From a checkpoint of a small mixture-of-experts model trained on Wikipedia: 444M tokens.
Below are experts of layer 8 (counted from 0) of a mixture-of-experts language model. Rows are named router (the router's row for the expert), down (a neuron's output weights, with its number) and show model dimensions 0-127. Each number is 200 + 40 x the weight over its row's rms, rounded and kept within 0 to 999.
After each expert's rows: a language model's description of what the expert responds to. This comes from a sample of Wikipedia text that the model never trained on.

# expert 24
router,217,181,309,237,147,157,157,226,226,191,205,134,170,201,181,176,154,226,178,268,248,224,167,174,221,227,187,258,170,162,237,258,238,228,193,175,214,110,131,186,249,225,262,235,244,223,223,209,232,187,216,122,183,206,212,203,259,182,95,175,218,186,227,250,296,217,178,162,281,196,126,234,217,166,191,195,271,253,220,159,183,207,282,196,196,152,244,132,202,176,191,266,176,184,183,154,252,194,245,175,167,251,229,168,190,246,213,174,194,214,216,175,161,132,224,154,209,272,243,199,180,201,151,200,209,179,142,188
down0,246,277,177,158,134,177,257,167,225,176,283,220,213,173,154,259,179,191,242,156,227,189,217,231,149,132,161,185,190,183,234,128,255,195,170,217,187,185,201,178,215,274,185,174,202,191,171,181,177,274,220,145,164,263,161,229,250,127,127,157,214,210,144,227,210,205,222,184,132,213,200,244,239,199,276,210,187,244,219,197,228,193,210,212,143,223,230,89,215,168,204,244,288,184,223,230,214,187,297,280,151,186,135,203,182,201,208,178,237,202,207,201,195,198,150,241,169,174,267,174,246,182,153,251,152,264,218,197
down1,197,201,188,215,224,139,178,201,221,145,211,142,182,151,165,266,175,154,297,152,262,173,158,205,263,215,160,214,208,207,190,213,137,239,170,216,178,289,161,214,210,165,252,165,217,282,184,211,167,242,151,157,191,180,116,188,237,206,230,162,219,193,223,154,268,228,219,102,231,161,252,167,258,157,201,217,165,270,147,182,248,207,238,199,221,140,211,154,188,154,221,281,197,165,250,250,173,122,262,234,243,223,245,237,221,179,169,206,226,236,184,212,144,190,230,192,189,162,206,246,232,192,191,178,106,245,157,198
down2,247,146,197,199,247,207,199,229,307,140,211,171,201,210,140,243,220,246,302,143,267,207,221,195,194,204,212,176,197,210,166,258,178,217,197,208,234,185,182,249,199,148,236,128,157,252,229,284,248,218,257,141,186,178,172,234,164,135,127,136,206,154,202,168,194,218,236,207,212,189,125,185,283,183,223,201,165,252,196,248,117,182,292,204,171,251,200,226,248,224,198,233,151,198,123,188,172,181,237,155,203,171,205,161,167,218,232,212,220,167,168,206,177,219,256,187,178,154,122,212,219,140,256,204,178,197,259,236
It responds to: Words in election and government text, such as state senator, Senate, Republican, elected, committee, judge, incumbent, in tables of candidates.

# expert 31
router,255,193,248,227,199,173,185,211,224,182,188,170,172,219,106,198,151,258,160,229,267,222,231,166,181,144,219,238,181,200,142,294,323,196,175,207,246,166,187,230,190,172,252,223,183,237,177,267,249,174,205,144,179,247,221,220,193,147,143,133,258,168,247,195,225,149,152,184,225,151,254,198,211,229,183,202,246,154,194,164,178,196,205,167,262,163,238,176,206,206,183,229,223,279,270,181,233,147,236,253,222,223,262,116,169,219,237,159,203,215,234,158,167,162,234,102,155,178,198,196,164,255,171,217,184,148,174,165
down0,165,134,194,201,176,265,141,281,197,230,228,219,208,201,165,103,168,197,172,212,213,201,185,144,246,189,223,227,167,238,177,246,167,256,221,186,161,205,260,208,184,141,282,97,229,236,145,159,203,260,104,171,162,272,160,229,177,182,175,292,207,272,186,184,198,209,197,243,150,286,199,220,237,166,174,173,196,146,172,213,208,147,154,231,211,188,268,191,215,232,186,180,210,200,172,225,163,255,227,214,256,153,249,190,200,186,224,205,212,266,204,204,278,189,260,211,203,183,236,162,185,208,216,120,181,130,170,248
down1,170,184,210,201,209,250,164,232,255,285,126,190,208,172,265,200,232,251,166,140,187,240,194,210,149,203,198,132,232,266,210,116,248,155,231,211,192,167,170,182,184,82,276,188,231,184,246,245,211,119,270,235,232,210,131,233,230,203,143,160,213,202,218,231,271,248,144,172,127,209,154,205,240,131,208,191,193,185,204,169,264,225,206,244,159,218,173,215,159,213,197,166,227,186,164,226,182,187,252,180,161,239,130,241,174,235,190,180,241,157,268,204,150,215,217,198,205,233,268,195,161,195,174,122,216,203,263,190
down2,202,172,224,219,162,177,204,231,178,220,223,212,196,201,180,174,212,199,273,182,127,206,162,222,203,259,248,204,269,146,258,274,170,230,284,117,255,208,209,205,182,183,172,234,236,114,119,142,250,245,242,110,248,128,243,216,168,241,235,176,202,142,148,235,176,251,246,160,133,237,148,221,171,181,159,171,303,244,185,185,194,238,177,174,164,162,215,176,177,143,223,200,193,173,255,229,186,198,149,215,231,173,198,170,248,168,215,173,151,204,230,229,128,189,259,203,260,165,218,167,210,201,157,254,197,257,231,193
It responds to: Final pieces of surnames, often German, such as Hüb-ner, Luhr-mann, -stein, -berg, and common surnames like Smith, Thompson.

# expert 14
router,288,170,238,219,192,240,162,314,203,147,193,208,212,205,123,204,217,225,145,203,201,247,242,213,199,232,204,226,167,202,156,216,204,164,126,224,141,86,176,200,198,213,209,175,244,247,192,308,186,137,214,190,140,171,169,250,189,173,145,160,282,132,165,280,218,180,168,164,216,209,230,216,170,180,187,191,247,176,259,168,194,233,184,212,298,162,187,162,188,221,248,226,239,200,197,224,162,149,289,164,203,235,199,233,261,191,220,205,193,258,176,169,88,198,214,186,242,247,194,175,195,224,166,213,206,183,194,194
down0,255,227,212,163,191,176,192,147,267,201,218,187,170,145,231,162,225,116,204,197,178,205,150,280,226,146,244,259,167,285,229,209,209,187,196,199,147,196,161,191,224,211,231,282,207,190,190,190,218,240,105,202,177,262,191,277,194,218,290,170,243,200,118,173,203,149,190,248,165,168,203,265,211,260,138,228,200,200,245,213,141,173,197,152,285,238,211,252,86,230,185,171,214,208,181,199,202,193,210,237,195,208,204,155,216,216,189,211,151,230,135,168,209,212,218,168,160,290,236,179,151,156,261,162,169,178,244,162
down1,192,193,200,238,215,124,201,135,193,247,132,218,152,186,212,226,211,233,226,219,210,168,243,168,249,151,152,230,219,215,285,104,232,160,213,127,148,279,245,188,186,210,184,185,182,211,203,196,202,229,264,180,235,241,117,227,210,209,179,185,218,223,233,242,162,128,167,174,187,266,200,222,204,181,209,170,253,212,130,201,243,200,193,255,191,175,163,250,194,183,216,179,210,252,200,159,217,209,174,241,94,230,196,175,180,199,230,287,214,253,182,124,107,193,193,164,181,244,94,201,161,267,238,159,208,208,157,265
down2,260,183,190,252,158,173,189,239,216,182,235,192,179,173,157,224,200,176,166,176,202,207,188,96,241,204,166,183,135,184,306,224,114,135,193,139,214,180,217,251,132,160,230,141,150,182,190,264,187,187,145,181,120,235,186,190,199,214,221,162,198,194,231,226,187,193,222,180,231,197,221,237,173,200,235,169,186,152,181,163,230,253,230,187,250,259,157,244,227,165,218,235,287,241,196,266,222,155,183,246,144,256,250,184,244,191,122,286,180,173,144,212,259,173,211,279,181,292,187,163,204,194,207,154,179,161,190,248
It responds to: Hyphens inside compounds, ISBNs and law numbers, plus the dash that opens an infobox or list line after a line break, such as Non-Profit, sold-out.

# expert 12
router,236,177,273,164,182,215,143,283,165,147,238,168,233,218,166,187,242,210,154,255,266,171,192,199,244,194,152,240,167,200,113,150,282,160,194,253,160,151,147,251,245,250,196,247,155,166,199,253,223,115,216,183,139,186,178,258,230,173,180,122,225,206,196,225,197,200,206,132,196,156,180,184,202,136,204,208,219,167,231,259,136,240,221,197,217,173,201,179,150,187,201,229,196,230,232,201,246,166,206,256,188,289,236,195,217,237,225,151,205,272,184,219,200,193,230,122,257,217,204,212,118,251,161,243,154,135,198,239
down0,260,170,223,127,229,171,199,212,262,192,140,104,152,220,134,223,194,186,180,263,182,208,171,180,191,155,248,142,221,187,190,207,37,210,236,238,145,241,258,181,166,193,219,275,238,219,216,99,219,211,203,232,231,225,188,188,273,110,149,189,224,212,166,228,224,207,232,212,198,209,171,242,191,188,276,212,206,211,271,168,213,129,193,191,170,236,228,195,197,203,190,179,145,230,181,189,221,166,222,232,258,234,179,177,228,135,249,221,244,170,210,200,172,208,113,277,197,196,239,147,186,189,214,207,229,239,241,169
down1,212,171,205,272,169,163,148,219,250,199,213,195,228,178,160,235,200,136,208,119,194,199,177,228,262,148,168,206,212,249,143,279,279,93,172,301,230,204,253,225,134,188,207,163,283,159,226,224,180,227,227,219,235,200,186,176,233,190,306,174,170,178,163,256,173,186,208,175,231,211,173,180,234,261,181,105,233,166,242,205,189,179,195,250,116,192,199,139,159,182,190,144,197,277,238,207,217,228,219,177,215,198,180,206,155,153,176,231,146,226,180,165,242,259,155,180,222,150,215,196,217,246,239,222,185,137,176,199
down2,284,195,168,163,168,227,198,185,243,243,252,113,223,217,140,170,173,163,157,217,172,125,145,251,251,164,237,207,214,233,195,254,231,211,162,167,156,276,225,191,190,255,165,250,232,242,202,177,208,183,179,261,187,163,131,110,223,157,232,258,209,156,201,184,161,170,238,215,137,193,174,192,195,197,186,223,262,161,234,179,285,193,217,209,196,237,284,272,213,195,206,123,210,169,175,244,245,187,158,156,155,211,167,173,269,235,183,174,179,203,195,238,200,281,203,222,279,179,201,185,219,169,112,211,188,228,121,161
It responds to: Double line breaks before new sections or paragraphs, heading equals signs, and place-name starts like New, War, Mc, Mac.

# expert 3
router,188,139,255,223,179,211,207,249,156,110,238,185,112,200,184,233,209,193,211,294,223,169,209,178,218,187,210,250,156,213,173,217,197,161,165,297,165,153,161,231,277,234,182,183,197,198,193,257,178,202,191,185,184,217,153,196,218,135,202,177,219,145,179,229,192,124,221,208,209,176,167,233,170,134,193,269,287,220,285,194,237,257,248,214,250,161,246,163,206,131,236,260,168,195,147,232,178,139,240,229,185,258,164,145,211,209,256,204,154,274,220,224,162,175,209,234,228,244,208,198,120,269,189,180,175,140,165,189
down0,245,255,179,153,188,168,167,174,254,232,148,141,216,281,173,216,227,215,151,249,204,165,200,231,180,211,201,229,226,185,240,156,225,250,177,191,183,254,114,132,183,219,204,256,177,227,177,159,163,199,197,167,135,175,201,183,176,229,193,180,252,252,270,221,181,226,158,160,190,329,128,192,242,226,202,168,165,204,207,232,251,200,229,178,153,206,114,248,231,131,198,238,137,204,166,175,163,218,174,102,216,193,212,227,171,227,257,169,195,223,233,113,231,200,256,201,182,163,240,214,294,238,226,134,192,223,187,142
down1,238,151,266,193,219,202,161,185,265,239,211,186,129,184,203,210,176,236,155,234,139,152,203,162,258,192,149,270,224,188,181,243,147,205,148,220,271,298,216,176,252,147,193,194,150,224,204,203,274,206,182,164,193,217,220,167,177,169,311,160,193,207,186,163,168,251,182,207,246,159,193,169,146,155,200,194,223,156,215,150,233,173,202,161,320,295,248,186,222,158,228,247,168,204,219,195,255,158,152,215,215,169,237,233,176,265,209,222,191,183,189,163,189,201,169,194,163,142,136,266,275,213,158,202,194,211,136,233
down2,205,246,214,210,212,184,254,158,215,218,243,252,241,200,111,219,202,269,214,264,239,156,129,224,201,157,209,205,214,158,222,285,238,192,163,194,158,160,261,187,147,220,144,209,168,174,170,249,92,197,259,226,185,242,179,130,206,226,214,188,169,212,297,192,205,218,229,191,256,167,180,231,222,217,212,243,163,166,156,163,156,214,161,184,168,213,213,264,213,208,215,229,134,234,198,238,214,178,185,158,164,197,214,173,193,230,118,237,163,234,130,79,213,206,255,142,237,282,202,171,152,129,224,224,246,229,203,181
It responds to: Commas and "and" joining clauses and list items, including thousands separators in numbers such as 45,000 and 20,640,030.

# expert 28
router,218,148,205,180,141,214,183,246,253,247,235,197,181,180,104,115,176,240,189,242,194,301,228,216,216,214,207,201,205,125,174,252,239,146,192,255,187,102,135,111,275,230,198,171,177,224,198,225,263,156,179,209,212,172,176,279,131,217,76,167,243,167,180,264,231,219,165,226,227,201,108,232,202,203,201,197,240,205,224,258,235,169,230,232,224,184,185,142,155,195,266,271,246,239,199,211,238,156,243,183,223,243,221,206,181,200,239,172,219,210,215,173,208,185,215,179,206,232,202,169,161,178,177,205,245,236,229,178
down0,195,223,156,178,215,152,168,208,126,156,176,161,220,173,164,109,170,139,210,171,231,204,223,265,210,230,182,215,175,225,164,197,204,189,144,244,221,182,144,108,135,161,173,219,202,176,241,222,204,232,219,87,208,207,183,204,162,165,209,265,160,273,210,205,281,243,179,216,247,215,180,200,161,167,257,272,230,170,175,332,238,225,176,251,204,178,202,247,162,209,239,155,224,266,195,165,196,169,231,220,223,290,183,204,232,174,249,224,246,187,223,209,219,241,173,231,159,152,170,174,251,183,187,193,109,238,261,204
down1,99,172,174,230,157,127,166,195,256,188,193,178,157,228,251,194,203,138,171,191,186,241,242,224,156,228,136,213,145,146,258,145,228,177,194,182,129,197,164,221,184,187,213,184,196,187,144,184,218,157,164,206,243,186,246,277,184,234,110,237,133,201,237,186,276,196,173,207,173,189,219,221,153,178,251,239,263,149,186,208,154,193,203,170,180,290,189,242,231,244,193,205,155,160,285,168,162,238,263,204,271,202,205,226,203,212,148,276,227,223,214,186,204,125,301,192,261,198,237,215,229,217,178,214,199,173,254,140
down2,191,222,211,216,183,139,195,183,151,102,251,190,239,180,184,161,229,208,196,216,198,208,163,201,160,188,211,219,244,184,159,202,252,199,184,250,221,229,261,172,162,209,172,197,118,219,172,221,214,163,201,179,220,157,222,222,201,231,124,172,171,126,243,204,196,218,191,139,169,289,281,248,222,284,220,247,162,201,231,259,188,173,136,189,209,223,186,164,195,204,212,205,266,239,257,249,186,327,259,89,145,162,177,280,200,140,224,201,245,204,223,187,126,150,232,226,167,164,152,180,210,209,184,137,203,226,244,223
It responds to: Line breaks, colons and field labels in infoboxes and taxobox lists, such as - Location, - Coordinates:, (age, Phylum values.

# expert 16
router,215,113,229,222,119,153,195,194,275,174,190,163,108,213,139,158,126,201,160,243,222,249,204,179,197,217,192,239,208,229,195,203,212,215,187,246,211,183,129,174,200,248,188,219,215,190,166,189,222,153,201,183,177,210,155,212,204,208,154,173,242,201,186,206,217,166,246,170,167,264,145,229,215,180,218,207,216,173,190,217,223,200,354,120,184,240,139,162,251,237,184,240,217,264,125,239,212,146,211,286,206,273,247,110,237,218,282,192,188,230,261,243,156,193,229,182,219,226,191,167,156,233,196,206,147,191,172,238
down0,234,257,219,142,226,228,212,231,178,227,248,206,222,245,204,200,129,137,189,131,259,224,136,241,185,144,175,123,245,162,216,211,134,246,162,238,211,152,205,220,211,190,97,234,125,213,185,176,214,213,172,175,170,230,167,139,144,236,145,205,218,246,260,163,134,218,174,203,197,219,218,200,156,208,281,182,178,210,245,218,262,229,196,177,158,221,223,188,234,145,254,204,183,194,209,194,201,215,155,166,177,165,220,253,325,193,261,198,146,215,179,150,200,154,146,269,191,183,227,270,198,140,179,227,205,260,215,266
down1,197,240,278,213,232,216,198,220,236,163,219,233,265,257,161,202,70,180,147,170,195,192,167,195,237,245,145,208,222,156,212,228,192,193,223,161,229,304,247,173,135,175,136,204,181,182,203,233,177,206,172,185,191,206,153,159,218,173,248,225,129,242,245,190,146,256,277,209,204,225,173,272,242,187,201,181,167,213,174,167,255,272,224,170,177,197,249,197,187,281,164,169,189,206,173,223,200,98,199,243,190,228,233,216,178,212,222,254,146,270,176,253,176,250,154,150,180,165,158,127,184,202,141,175,239,262,192,165
down2,191,240,166,177,235,213,217,81,207,203,240,175,226,180,158,209,246,228,232,218,179,243,144,195,199,135,217,181,197,186,254,157,205,161,188,138,296,270,242,107,153,191,263,160,248,182,200,235,166,236,268,205,165,308,157,223,175,204,242,193,257,201,224,154,107,156,148,173,302,195,225,257,156,188,132,242,237,149,220,193,185,191,171,159,234,240,192,245,200,198,205,239,200,225,202,163,214,212,253,185,161,223,198,247,233,169,167,246,141,162,211,186,216,207,190,252,186,201,245,200,197,191,125,140,241,180,203,238
It responds to: Prepositions, auxiliaries and verbs introducing a following phrase, such as to, an, would, during, became, did not.

# expert 23
router,252,174,188,273,174,173,164,258,215,205,227,188,132,201,152,176,132,226,142,224,188,240,163,140,182,173,209,212,115,209,202,266,280,224,149,183,227,91,203,197,245,179,220,239,152,197,247,260,234,202,187,231,143,237,166,255,243,192,183,245,214,105,199,268,276,220,192,225,240,200,218,224,241,176,159,243,235,88,208,156,236,195,201,191,217,254,198,194,261,230,245,202,172,195,200,194,176,201,234,180,219,254,208,161,159,207,245,142,169,209,217,197,178,222,307,118,202,211,231,219,190,218,123,179,172,161,187,193
down0,211,244,283,168,212,191,175,223,210,174,144,183,140,227,154,241,172,178,187,242,212,213,230,135,191,190,144,196,212,192,171,238,142,193,125,286,218,260,264,188,182,233,253,242,205,180,188,167,240,194,131,200,213,243,181,257,232,231,126,140,154,244,172,224,194,248,189,236,208,155,179,263,247,300,193,239,143,135,207,242,247,238,246,149,200,207,253,182,192,180,200,192,121,238,172,201,171,168,237,144,132,165,153,257,246,216,153,256,182,235,213,191,190,128,223,200,118,220,275,229,229,187,241,165,171,179,185,184
down1,164,284,219,223,197,98,283,197,144,263,190,166,136,254,227,250,149,220,196,222,181,237,171,175,258,188,91,146,214,197,235,248,158,185,162,202,231,259,214,182,168,182,158,219,174,201,180,177,203,246,212,115,209,191,197,167,226,227,338,200,168,163,184,219,171,223,191,203,180,246,208,199,175,199,200,178,197,174,213,219,201,208,235,226,161,242,215,176,207,180,178,224,187,237,243,227,224,142,182,220,197,175,158,185,147,227,207,148,173,215,214,85,288,172,215,140,136,218,182,209,304,159,186,262,210,215,246,234
down2,254,181,238,231,247,150,233,203,200,144,216,211,188,196,139,198,204,226,213,240,251,257,168,222,201,193,160,248,216,232,238,197,176,220,172,191,132,240,206,302,207,178,252,180,246,167,186,185,194,236,198,228,159,241,259,126,197,131,139,176,256,227,196,224,210,123,222,271,145,243,194,161,235,204,204,168,164,180,136,159,252,129,271,229,136,162,177,241,176,134,254,185,188,209,190,209,179,228,177,249,293,202,252,224,165,168,191,195,231,267,166,115,220,244,153,174,224,260,193,182,237,229,178,112,212,156,148,166
It responds to: Accented letters and syllables inside Spanish, French and Italian names and words, such as Jé-ré-my, P-é-rez, Do-ñ-a, de.

# expert 4
router,201,107,198,209,217,211,176,218,264,198,158,124,171,221,126,194,141,232,169,288,164,204,183,152,190,282,222,213,218,123,197,211,306,235,191,222,167,72,166,153,199,218,221,203,208,208,222,222,247,219,232,139,166,179,194,211,227,206,138,186,265,210,175,196,216,208,198,163,200,192,148,263,203,199,183,236,241,188,235,198,170,177,187,240,281,180,165,220,195,183,260,257,213,252,127,176,238,176,280,196,164,243,179,221,167,235,272,158,230,251,232,234,210,155,239,116,208,237,220,183,198,213,161,187,205,252,201,130
down0,152,306,179,186,238,87,206,204,209,210,281,226,200,253,237,253,246,181,132,205,249,201,176,155,246,172,76,188,210,223,231,185,176,188,164,214,169,220,129,116,274,198,205,210,208,152,207,240,245,172,211,252,170,192,174,243,127,160,192,226,220,195,193,193,263,267,176,199,158,193,200,242,215,166,164,228,115,219,235,231,221,201,179,132,171,189,237,282,165,130,174,220,243,164,206,179,201,155,167,184,245,189,206,180,219,209,187,255,121,173,161,175,234,225,152,207,169,169,179,214,209,267,250,200,245,225,208,169
down1,247,216,214,230,220,209,153,257,195,210,201,106,232,147,247,148,205,216,204,201,148,130,158,173,241,154,137,251,276,237,236,199,202,204,222,223,132,184,254,171,208,249,196,219,161,131,249,184,224,199,253,184,208,229,224,152,259,187,84,143,192,215,185,221,110,173,238,223,252,184,167,148,175,224,188,171,253,221,185,245,232,176,206,144,209,195,176,165,196,252,250,150,197,217,168,231,221,269,164,158,223,195,146,237,210,203,255,203,200,149,252,259,172,154,128,204,167,247,282,181,238,164,204,174,263,137,228,209
down2,231,185,176,229,178,171,213,154,133,245,216,171,253,188,206,180,230,217,230,166,161,212,213,207,235,135,287,126,260,187,187,205,120,204,197,116,173,222,220,179,213,240,208,186,133,165,234,219,260,228,174,137,148,250,199,276,218,178,287,201,152,180,205,224,171,223,203,132,166,195,154,211,188,201,145,216,225,222,207,169,229,180,177,262,226,234,244,254,223,232,203,217,221,199,167,275,198,255,244,194,252,202,275,252,207,217,148,260,191,114,124,120,173,132,157,184,123,187,170,188,280,203,244,202,212,238,213,186
It responds to: Byte pieces of Arabic, Cyrillic, Thai and Japanese names inside parentheses, plus digits and abbreviations in brackets like (1983) or (SWAC).

# expert 10
router,236,207,229,225,175,203,137,247,315,179,178,168,151,244,201,190,135,213,157,247,195,214,175,209,143,168,186,204,179,247,154,288,291,182,175,208,224,169,142,246,182,151,242,200,248,217,245,220,169,200,212,229,149,176,200,209,156,214,170,199,245,193,187,203,255,123,216,187,312,168,220,216,126,201,209,164,265,186,212,177,227,167,287,205,193,213,180,240,194,144,263,209,192,183,265,132,206,111,273,176,185,221,212,154,165,235,220,179,159,253,229,211,176,227,212,157,140,194,191,146,164,198,158,283,227,212,149,175
down0,209,288,84,205,256,174,202,179,227,223,198,191,185,176,228,164,183,257,151,203,190,182,198,180,212,189,266,140,166,126,175,238,181,127,182,206,154,200,254,209,187,241,197,155,150,220,208,230,211,163,221,257,139,222,196,126,205,188,117,281,163,160,255,219,204,243,207,189,253,182,127,192,179,230,232,107,170,132,208,197,276,194,203,215,249,227,240,174,207,187,222,183,197,225,219,127,242,219,207,201,272,215,231,180,224,228,159,233,214,205,208,264,156,331,210,188,207,187,181,178,256,215,209,275,153,170,224,172
down1,214,179,157,127,173,164,195,180,243,202,197,190,174,282,254,234,128,244,179,279,271,219,194,211,178,204,245,176,150,251,215,218,165,200,214,151,201,197,206,154,245,284,200,246,246,99,194,203,220,197,244,193,148,226,193,196,215,177,183,243,176,221,206,121,208,241,126,163,142,266,210,205,244,236,227,164,179,308,194,171,215,135,166,148,193,245,256,177,209,124,186,180,141,106,200,220,232,154,211,237,192,247,164,116,202,276,199,268,274,193,192,258,173,214,177,217,228,201,197,185,221,219,173,195,198,187,175,206
down2,227,147,194,200,175,195,239,131,209,174,199,189,179,176,186,229,191,273,166,216,113,243,259,163,196,228,153,255,178,162,247,236,215,122,276,184,202,50,246,205,294,240,222,190,218,226,192,171,176,180,213,207,210,226,180,233,144,209,165,177,229,220,193,201,115,182,130,180,237,185,226,179,112,292,218,177,198,190,193,166,203,274,172,170,280,193,142,164,215,256,221,162,183,188,155,209,133,190,186,143,242,189,172,205,234,209,137,255,221,191,209,230,214,277,239,178,153,205,184,228,256,218,224,203,230,199,156,220
It responds to: Middle pieces of common English words after an initial consonant piece, such as g-ill, t-orn-ado, courty-ard, b-all-ads.

# expert 20
router,258,176,234,236,96,164,159,255,227,177,226,183,152,219,170,187,215,244,175,249,210,226,172,201,159,175,160,250,241,193,218,183,270,210,168,168,151,146,168,142,194,172,217,236,209,127,230,261,261,216,226,204,162,262,184,242,221,192,147,118,226,155,218,218,263,153,216,147,191,199,215,205,188,177,224,178,292,179,221,184,187,235,248,174,233,163,233,200,228,248,200,212,184,256,191,171,265,129,214,209,201,329,241,205,189,205,175,191,225,209,302,196,217,155,259,151,132,199,236,158,168,222,195,256,202,126,143,179
down0,241,192,268,213,191,208,206,190,194,145,251,126,247,177,201,215,175,147,159,202,227,143,207,218,156,137,154,267,251,245,200,226,165,187,228,208,251,209,158,273,210,193,197,247,244,141,166,179,212,198,208,104,228,219,223,254,178,185,192,219,213,209,236,238,176,140,242,200,180,196,188,162,140,217,214,195,167,153,183,174,127,220,148,235,276,146,203,190,240,231,229,164,219,247,191,236,230,150,282,177,163,189,164,182,232,156,187,189,272,218,178,198,253,288,170,250,145,271,212,223,150,197,111,257,157,155,177,300
down1,224,276,187,148,224,149,217,131,169,227,286,225,229,220,268,209,136,200,246,233,214,252,218,200,201,267,170,133,242,139,212,186,160,207,173,218,198,269,132,218,163,227,158,155,179,248,242,165,249,146,212,182,136,229,198,160,224,236,280,192,269,159,251,277,166,164,169,206,169,176,148,206,267,213,194,156,225,222,114,251,240,208,217,233,288,182,184,168,236,140,167,164,228,145,149,183,213,226,136,137,244,193,174,195,219,207,196,159,198,206,244,243,132,192,236,213,227,164,148,163,185,200,184,210,192,204,259,195
down2,218,209,223,194,172,274,287,201,274,252,196,263,251,231,156,172,234,187,227,193,200,250,186,229,135,216,230,210,151,223,193,221,206,221,146,185,231,126,240,198,131,199,165,231,112,199,175,229,227,212,233,185,270,241,184,203,254,201,194,239,152,232,212,187,217,163,204,215,194,191,225,196,111,197,212,229,206,219,229,243,149,208,173,179,229,285,218,219,105,214,233,191,217,136,218,126,239,173,184,101,169,181,231,165,138,136,192,253,117,253,133,216,178,192,232,177,256,211,180,205,123,188,212,157,221,198,130,137
It responds to: Religion, nationality and ideology words and their suffixes, such as Catholic, Islam-ist, Soviet, Goth-ic, aristocracy, Palestin-ian.

# expert 7
router,167,174,289,186,181,190,209,241,171,145,242,213,201,242,111,191,223,182,142,307,220,178,168,235,236,231,176,234,127,189,157,254,286,187,171,251,120,182,194,175,174,213,238,237,177,235,170,202,222,164,215,175,223,161,143,234,217,175,205,141,213,135,210,248,203,177,215,182,229,196,213,206,235,223,200,282,285,230,225,168,212,224,229,231,211,144,218,176,196,193,258,254,207,214,121,185,163,87,223,212,164,286,200,185,187,246,254,144,160,239,191,228,166,214,197,171,210,267,183,195,110,155,187,208,180,141,162,198
down0,204,220,211,220,182,225,213,274,218,130,174,174,227,166,192,199,238,143,167,156,213,157,230,245,213,188,156,219,145,224,151,127,234,189,181,183,224,242,280,139,190,173,193,232,200,223,179,200,220,183,256,158,201,218,170,199,149,189,156,206,237,212,282,208,116,300,187,184,178,213,233,202,227,190,211,296,150,182,208,226,161,109,189,233,274,244,179,222,259,194,239,215,208,196,205,274,208,173,208,149,120,199,182,275,211,90,199,216,221,238,186,205,247,179,271,87,280,222,195,232,220,203,218,192,166,202,179,226
down1,200,202,210,124,215,224,155,191,235,198,228,218,193,210,206,232,244,149,247,174,260,114,176,216,146,182,177,128,149,217,229,148,150,145,233,233,198,145,207,265,212,114,161,235,163,279,165,178,100,200,235,198,200,195,223,297,180,149,115,229,216,262,194,238,211,201,120,244,237,210,227,228,261,207,209,238,209,185,211,214,144,228,217,160,220,174,224,211,219,242,197,174,115,145,190,191,222,188,230,164,255,261,250,195,207,139,205,200,174,250,221,187,271,247,169,286,167,188,181,212,220,143,178,190,275,192,216,215
down2,245,157,190,142,170,237,202,132,173,197,264,244,162,183,285,271,201,161,228,261,191,182,168,243,156,274,228,238,185,175,264,196,154,139,174,196,202,241,195,110,145,214,212,162,188,198,173,112,221,148,238,171,236,209,225,248,209,186,131,304,202,194,188,194,265,185,233,131,205,279,218,209,222,221,234,150,196,197,289,220,190,229,175,178,198,192,182,167,284,209,227,207,199,248,190,168,140,227,142,205,201,241,144,194,189,193,174,244,191,261,173,113,251,227,173,161,158,217,133,206,216,172,186,182,200,199,174,137
It responds to: Sentence-final periods after words or closing brackets, plus decimal points inside numbers in tables, such as 79.9% or 3:31.90.

# expert 13
router,244,84,236,178,195,171,173,255,194,239,271,198,185,206,186,177,171,265,147,272,208,251,239,219,143,200,198,240,183,128,181,261,239,222,183,229,197,127,180,203,234,265,253,205,238,206,243,190,192,191,210,209,146,152,190,191,238,178,171,135,261,107,160,199,210,221,208,164,262,202,144,269,210,173,179,213,234,205,236,152,154,246,214,166,242,184,207,199,236,172,188,272,248,189,197,115,254,75,234,218,206,222,162,150,157,241,243,197,147,223,285,196,180,205,233,188,223,217,199,223,181,252,144,188,185,208,184,166
down0,197,204,221,206,135,137,254,196,159,221,172,176,194,229,213,229,108,183,266,160,294,167,142,190,208,98,177,223,226,250,180,194,185,268,173,233,179,212,186,146,267,200,189,142,184,190,213,198,147,165,227,155,138,213,234,233,288,179,153,190,248,218,192,195,178,176,298,194,233,155,219,239,202,149,213,174,197,172,211,221,245,200,220,147,213,205,173,167,224,256,203,191,214,231,179,220,191,177,248,243,82,291,201,208,275,193,260,200,264,216,154,102,233,195,199,215,204,185,178,182,178,137,192,274,194,180,178,180
down1,214,168,218,212,193,189,239,190,178,228,250,207,204,236,222,132,183,249,220,238,115,155,138,189,207,166,194,213,266,137,211,181,197,207,191,275,163,294,246,209,192,235,246,192,198,238,190,217,127,187,159,178,248,110,127,197,181,210,252,172,211,196,202,264,195,213,175,254,254,149,176,132,241,240,215,227,209,178,298,254,140,210,146,225,161,133,146,248,192,168,225,190,275,100,171,164,192,181,234,196,209,207,209,152,213,204,245,161,157,205,208,143,262,242,174,184,202,190,252,263,187,216,138,169,239,154,214,250
down2,211,162,217,260,188,250,168,220,193,222,219,208,255,206,199,259,180,206,140,190,239,200,176,179,183,191,145,293,203,211,233,244,148,173,280,183,205,231,137,173,254,196,162,195,217,203,170,270,261,211,261,142,229,101,175,172,173,183,177,184,207,224,188,228,199,174,270,202,239,214,163,206,225,141,151,144,226,185,186,284,82,209,184,200,189,189,232,202,193,236,179,155,240,193,236,238,194,151,171,137,87,236,221,194,179,215,246,206,161,200,224,186,193,164,238,158,191,353,166,196,185,174,172,182,266,222,204,188
It responds to: Numbers in dates, years and ages, e.g. age of 18, 25 June, the 1990s, plus month names.